config = dict(
    experts_per_token=8,
    d_expert=32,
    d_shared_expert=64,
    router_z_loss=0.0001,
    vocab_size=4096,
    qk_norm=False,
    optimizer='adam_variant',
    lr=0.00186,
    lr_mult_o=0.725,
    grad_clip=0.5,
    warmup_steps=298,
    schedule='wsd',
    decay_fraction=0.659,
    doc_mask=False,
    train_tokens=466100000,
)
Below are experts of layer 6 (counted from 0) of a mixture-of-experts language model. Rows are named router (the router's row for the expert), gate (a neuron's input weights, with its number), up (a neuron's input weights, with its number) and show model dimensions 0-159. Each number is 500 + 25 x the weight over its row's rms, rounded and kept within 0 to 999. Numbers have three digits each.
Before each expert's rows: "mostly gets" lists some tokens that are sent to it at least half of the time. This comes from a sample of Wikipedia text that the model never trained on.

# expert 154
mostly gets: "Gre", "Republican ", "inc", "Democratic ", "New ", "cons"
router:465524504504517428447496518518532517489526540552514512484466493479489508503543489512538500472470495518484513501502462495464470495492506458483501484471498524505521476494521477528462491525518499518534540512477506474520519479508482523521505503446520489507475498490481472524514503500537555480486529504533473508516493467501517513516551510529499499446430500480512487562472507507498517460503499517484475540438480497474499478483496509506483489478471477503524490532533496538530465535497536
gate0:508548503499523525488486531470489512511520495485492495493467528528453489471488498515494546514468511510496502507502495488531512511427512491490488501448506502518492471524498489520523459503472461539500491501510528497520482508456496527537473473476522452467492529483544485463518535503558514496482525478503504498506494450479535487533563500483500489479484484500495512546526482470509510447486498475486453555484500465510488487465514455543490477482516483495524483526526497562552502509511497
up0:519486488470463451513500452520513479467529520493511507502521479452532544487536501459462474470481510515500526499516499483484511456535507526490506501512471533496524549516485518492510483503507530486524493509517510499465482513519495493468536518517465514562481454468431523539500499493494496539521469550503496525503505537494481530501490517551520455541494519491520476484473514542484498522532461529495550483512515515485511514542509549473500519498476507503518486457480528486460483482520499
gate1:480470496509546438527501536547484522520502549457482488489482474491504482444484509486478480496519459492516537486499506537484521506501492476515470505476442501521511504538510513467504493500491505485485480501516487524503504511512497501514504494477481481468527482508500465459514497533474495502467501540519459473494481491440497460498478518506428499457522546500482473490552536550497488457503536475517525472498467507482502514470463535537530515490476462499530517490474513478508453473512489
up1:511498515478450517493472455521530495435532454484525513498549514516511544536537515456489542495506534474466497464516497525476496483492495531478521481552504518491472497503471484506479500505522485465498537517473523498485507496498476483474491513469505508523514540483466511475487491526531502477487506490487530517490503503530532489486507525493543499468498453535540495488463452451517479548514468507513465495476498481496483484515522465479489477439457496527505468539527481521482542523475481
gate2:531447511486461522480515498488489452505447503523547544503516554481464468482547494510484486523462473520478511481508498482463473517501524479520471468500489492472495505514510539521481476454502486486514482443489486532496540482469488481483506486469517504493524453511486498486480494482552538531522485512486471497487487477491489525534470473505537485496524455445511517519480550541464491504531507483483533503484464536480522497512481547496465473446482495492513516502503495505501499513486545
up2:532534498531529500495485530508483480493488551506502516503485494498496554495490534511511488511477474508541518487514473497492493528499490479470480454501495508475477506538515487489478448473525508473513504487502501511532512495439482444518490505512521479521485485509516504505483523496519505515501518506451502525486457488427492574507451523495484495499489529502512502481498579512452483508533528507473535510533513489511438508518529506471476521494499490487540461512477502478560539535499462
gate3:528510516558532462479484480517512497505510498540526540515433488547483448467472519540471458513495484486521498526494495502515502484497457497523483504534503452499503496473494548512504506521532500494498506508524520517502528506505534505543470511459475493500517554507516483485497487501532510505484517489501461453515484483466464521525557488526448454482453497473500517492491522528488528467539532499475483497501489501494517522478496512451451511456478498484482497478504481444527505515533517
up3:500479468528514514507510520513499519500520499481477476517470503494486523527487476464509490552542515518496507523524521505462481467510486505511550526456478508517505511524572473470502520467475515481520545473546443492510467500516465514438516504539479508508495498496478468470477507512436496472542470523514503503501499470509480523521483512474484556485484514520508513547551469570513472503465526514510481531488449492492488514536490513493507501542509513514500543502481498493465498498492484
gate4:518462573533490492512496520503522503479493478533536504519530485507478505468474492503502537486443507488506475476459495503462473526525493497478536457538554504531504513489491487513490478493540500545493500486468523508489495492518483532510498523469511508514516491511489478561466520494516519490494507495512495472530475505478497517524531519504465514477465504494487505507464521548520529501456473527509491551495529540508504496486501480515550456507502468480479488511495515468532520411451542
up4:501501484496469523496519459486516473529520525502465493475487536502468488507482494490500508526537505528487478512538476504498517480492491541511490513475479531512485504488482510508443534509479519473449534473540506519502523506473473531443486497546442483497500532502536515446543479465515514490486491479507521487481509513512497461488501550483495505499467491490515506461508470503528568491545507530492465466486465456483498530476515512535493532461506552484540486480521493473491474491539448
gate5:496522466461514486523506554530491502504537499452516468490522547465508477504528499520501453500498482482526515489532467502503534516480488484525512483503509488467540455497520478503511493541458485528485535482532511500498515486473501542457537524461502494489512500497469423500512473512540545504535506547517492505524478514531480501516541513544474507463527457520520483507475433482473500497490472486485463493499519480501512524515561464473496483476493463505497491493504523505531465488481508
up5:481509478502480473495491451465483501449454487530474501542518485503481520509484495501517509499531509537474478505518575491475472493488494490514526536457480537540477557508471501500503524471512503473494479543503505497504504533504503510527459451510467513473484496500494526499519540493472451492520546489501524512481511511512490488517495447478458522513462489512479510449512450511524526498470511445482526488495490511482503461510448503556546505544520461519510507500484510505464495506502481

# expert 180
mostly gets: "pro", "Pro", "trans", "dep", "comple", "ex"
router:500501543508507423436463471518516496469506506543518493492471460511469527535559492501488482469477504552483496466494463474492481499475506503459479468496476533536502462476515480519483473527497514506500529524494514492471537488540500475507467491492546501500522492510502506529518466513534561503475527513535496523487506466507525478514515529511526504466510502465509499534486479516507510452528480450500502514459473515436500505471524527471490519507504457513505488490544503502489481501493526
gate0:482492475516500486506525526493506486477494531518522506491484527522476468523495475509519557491483491458484491444483528504455454522526513451513517487503547488459513454460481490496474475529477534498499500466463488530514523483436500565511522517488497533495516496504459516536501499515552501553479486491531473472502468483530450504513476498540464512487484486525533539516487516505457524474492469519470506513483493493503495518522495498526477556485506477491507513512495508551446503517499494
up0:533499509522481483505518497507491511509540492522501481499538499480507538461553505537519542454522528532539502553487498480492514480486483536476524481524529484493491522554536511500505490506540482515499532492502495451425490494537508453507516488477508468531523516502527500533550503475488510515517489506479566552473516506504453520492540520506535522529475491506547488526497506507500524515507445499531472509488510507525515504505541515484498473518527452494483479469498502512548531477505503
gate1:472516491509513456432550506525529505493477508504539477519496482498512517491503542497535489486508511494491521498473512509539500500492529470478491468525483533525496501548490498505493495498521482460522493519550506556500462500480500485493447480465499541522501483471473527439488474553493549510475505466507476500499475484510553541491500495477493485537506496484506542484504548450526472476492475518513523522497516515469473467486484470497488486514483508537539487520527490489525522562500451
up1:516469496484484538524497484522490571494489509495490492505523504491492479458476503534506501517478505526505474568545485499494497495496485515469526466466505528493514509521512476511481503522458487535526502520484572489452504515501486548493459454526479529518484513455496513543482519464532471485524455487488507507508507502503543479503488536510509460495495479513441517480528457560514498513536501494485465478506450505479515507510544502518506514482492551524498493477495499513437500512534508
gate2:490465493500487482498462465458486511500518491489477542519443492508509487523527502477517503486509525526495512481517538498491492440505538519528519506501449488501505485471528520514530540526544512493495504526495458492497537508510509488514481508503522480514482487492462531453486455515481488472520510467503481524472508509524499495518506471527496490501490534519547519560506511530435497473491554514544546493471436517530513525511481504527469491502432500528520498517496499526471486537446497
up2:531466488476493489473544527508490430500483483483497501509553494544470551511528528478508534510488484532498490535479518500522509499483476457483474447477474514480484516505508497513508470491436494460478503471476490515494466508536493515472531529494519506490502497528531496498485530539517474532504442536482497481487473496488512493479523509475473519466504456471527506474503518491499508513566472472461471498512504503460475509511486485490533511501483534471456512444461510486511514461459521
gate3:493491489560527475518536489445528510545479518477540490487482497484463536478554492483520476499484495511499504510489514475491493468495495476476566476506467528552487501465456480432525509530556518557530466516478483514547525518501499477540495495525501480532495508471479506579494478488533482520496494495510512521513520493512501500486535518475521514509509452548533490490454498515517479509527514499487455476510490523515507495508511512506525480486514462508482535496516498499474486522491506
up3:473486489535491453529544493490492530488490468504538521516452492505482505553520479461518509457498509493512509515467465479505448532509489489484512478490504512531510482463477490496534485539514541518503490507518501527529508509532505522528535517477503511528503564494502500532490443488546498512492460556515500496552522508535538436492526484516525501471458498524498501531503468527488487478484516545456491481500489473517482487525466495499485480525479468488545521528471511515496450524507512
gate4:454479480475497483568442517450485513517487524550495503531503475484516500469473491474512470490540486575504504514519499515477487495460518514479526463482493525520486517476495458491471538495530508521495473546482466490508481526500505473499484532466503501508497489505502527514540477527518499476492477503551455531509496503481537478464479519451523494471472529482510514482486480472525482488482540523487532504487499486484497493524522475482524479517507545536515481517515537509543515555477461
up4:489510494476475490493518497471550556467467513518418506485469479495461539521529488460493472502499453542503500500480476492514500471506508521506495497484471569515493467506494460488513561479495482467541496478490499458511524491496499545498480518486492480550458512462480505512503473505473461494471455510519485527548504502513514511519457498524499497469474489508514520496494457513532509519496536536485554494488461521486493543508499533508494510516498479474524507521525488516531495509544524
gate5:497483450530523478516502506507494448509472525515515463483513510459521501532533516512516525522463523522476493535524498523516559488530521479532531472479488528465487495498480526489511520523528494445487465513518543533485483506506472489531466478499492442463505503508496496541488505519461530497512511502496500446458500510506516480468520531496476525530478513486474499529539492489466496488463465515506493501495494453451515456507524509497557507484494461498454459454505496513522454473520500
up5:503476487509492513463530495461512501499479476539499531456444506489481459527477514493482504465503507459480528541482478501494467500519518512517503538492510548471499433520503480492459497487493496473499539483494505505522537520525475516496528481471482515524472469519527491513474503459547499500482486493497490474499465470507489486508469506497516461466449467544513520482476516457487537519523525511515490517513521493537464496497458465508484469494575479503467521511494460529544540505536530

# expert 174
mostly gets: "Cong", "popul", "Hung", "Popul", "Democr", "urb"
router:468505494498493446449483491526522491501526527569531464506488509477477505493535491463516515491503487537465527509537475488488513495474506479498539448479481521532517461429523495507478509488547510512504521494496483520502490476485464528484512493457497543495527517509523515532499536469505547482507509491506495484483515467513495490521521557493523506469486501454511477551523500484490497434512492529506480533441506463455557503495486501501514505457483494517514510523532503521498483488519523
gate0:499479479538495497493514477466515465527494492560518526506466483529492518499495501548464478500469508513502488544462501499511465526474476534490519477555506486515510510502513482491477466518532523509499456486545524482486524485468523511529498488508491503514513462515536476512499514537536516544470521473467510492463496503501464507487505515475539463456509489508544477498534545505500485526499514505524510578518567525476518517498502525492509533488530499458496447499512516530495486442536513
up0:525495539478501478495477511505480475487512504466508519468481474523482501535510548466480521480517550532514487530485519490522552485539494478500483525518482502495481558517480508479542493505499499502505504522441500515508471510492517475562496486520498466432520466540515476484499510545490529516479496489511513504453529514551542458522443512517506541518490494479537488519501509463491464523520492498509503554514497515468495507488481510479507473531517497466511518516495477504466537435506533
gate1:512506515503456533481510535517535480565511506473529464497550484465539513524512497508543502519486456558494505478513526478513530540500478527471513470486483509520511497494541488512514517470496486500512520479484471479489493478528487491507503489474482522470487538505525538502510499533488543544497519543497493519530503465425494483467505497472491484444504531498537498491510523539525466458501480512544527503514510519419512494483510462479502501506473492507525538492480501515497511506512553
up1:513486500482512457534492506494490518451482503503497541464519506508478533486474529513484546487517514513505529500470504484505492536495528510490472497505533488488502523493472509475482445514501504520527505560514519500512497478496523514508495494534504517531458459513506465466519493503530490490435529468530519495456523509530538519508481496510489476497471502507466492445524490482532508485505487495519459517520485468538490504506528526536475480466513480511442409512512502495474542537504428
gate2:467470547542465494471486458515514503513492475539533526515525492478505515523509435531527488521483520506507491484555499527467462508524521477508515500524515530473494519518487478511499520458503551439482487486547516520508515501508499535486467502500541495460486434466535499513488495520491505508503467522507463538494482506505519488570505511480501463469459497505499493504538461511509536509502492521486466551505487468499517468534485491491508492509540481478507492531478522528521493481475550
up2:490495521491470517448505505500475539500544511477551479537429482493498484528493463547511507505469496531473489483453535512489507480487517492532516496502478504498492484504484504516480480535471536527516507500485544532473506541536499484499498465523523519500516507459484515535503511468490496522495509516498488493495522527515501507553497459520493481468572478553508467537498510516463485468566510503497509512497442549507526467523498476489457498519498535515525563499479504509491496511513501
gate3:493523535508510518511456460479546463522501496520545472549522483461477477515552535520474531524465481496453480512503497480476476480531528498500483518462483509519483511505550486485519489473446535508481483489524493510490509491515479522520500539472462540536473498507527511535479494483490491482531510510538492504502528512492493579513520484482512495539515482480527551526491484489539475515473523505519559471511484478474461496474493506524522495474526487481480533494526477514517507529480546
up3:522468529495498517509523509483517495507528518555498541532497440505462481481514478502502513473493525542411492507523502490488484468571516524507464495517524477463500486540550514491526503509533453509528541493502462502510463534490494520449524498498497494449530513490506487518546503461514473494485489552533484474507492515514483549534506486533482513504493482527515514542514533507484513516463510512501506525495523523521459524486513530498454489504497488503539502512500515533514506524498529
gate4:505491532547527468520439492465531494519464502487543532504505486502510537518497462489496572459489515508503523518477503497524523496528506503498558523505549522498493493490519478481494484507532511463507524537466509484522534506493517534524511531492490536484510515477506469501504498525454492502472506486523500461489523526502509471511495485489543528497448493520533476492509507482553481506466492528503476467480492449494536467531487495464465515493517473500551458517544522494485476432484506
up4:514511474456524524476511510503493554503480524503485496498426502487486514498502545550494477502495490517479512507475500536451539498449466525488485505509472452483512475494491518508488495500450479502529533472454495503480507525488473480484469475525462497526463511477468481514512488485510500482494531523515473561502526475471497543517458516471477479496506509514488467484506509496526442486486505464509512509510520531513493537471470502533491452505491508465445543498541485496512460545512468
gate5:494482495530470448477493510536470526519539511497485485471495497522512540488467469500531473487467521511500497493494490471528524479478503506528514490472509459476492441470482486506504482583536502488482526508458513521503469507534462500544503490519519536486522490526465487484472494501475532479470448487482542485472523515540512465498484540524490563509482546494502466518507516560477499485520500520470497483489476486491512477496485535484461483520467494501495489491509470470529523507450462
up5:468450506453497501455500508538493488466504521525557467512495501483548528525520478536485485487519502537482489506484471480474511485469487481505522484548512473459531459465485557484518494552499504502518546470443482500459515502529476487528527455501498510502503487546503483527495497531460491515483482498524506515525485479538484497505481490511502526500493498524521487557486467475494476513499500482510452551454502465500539475507511514531486490491496523444520488510509493511463529521461495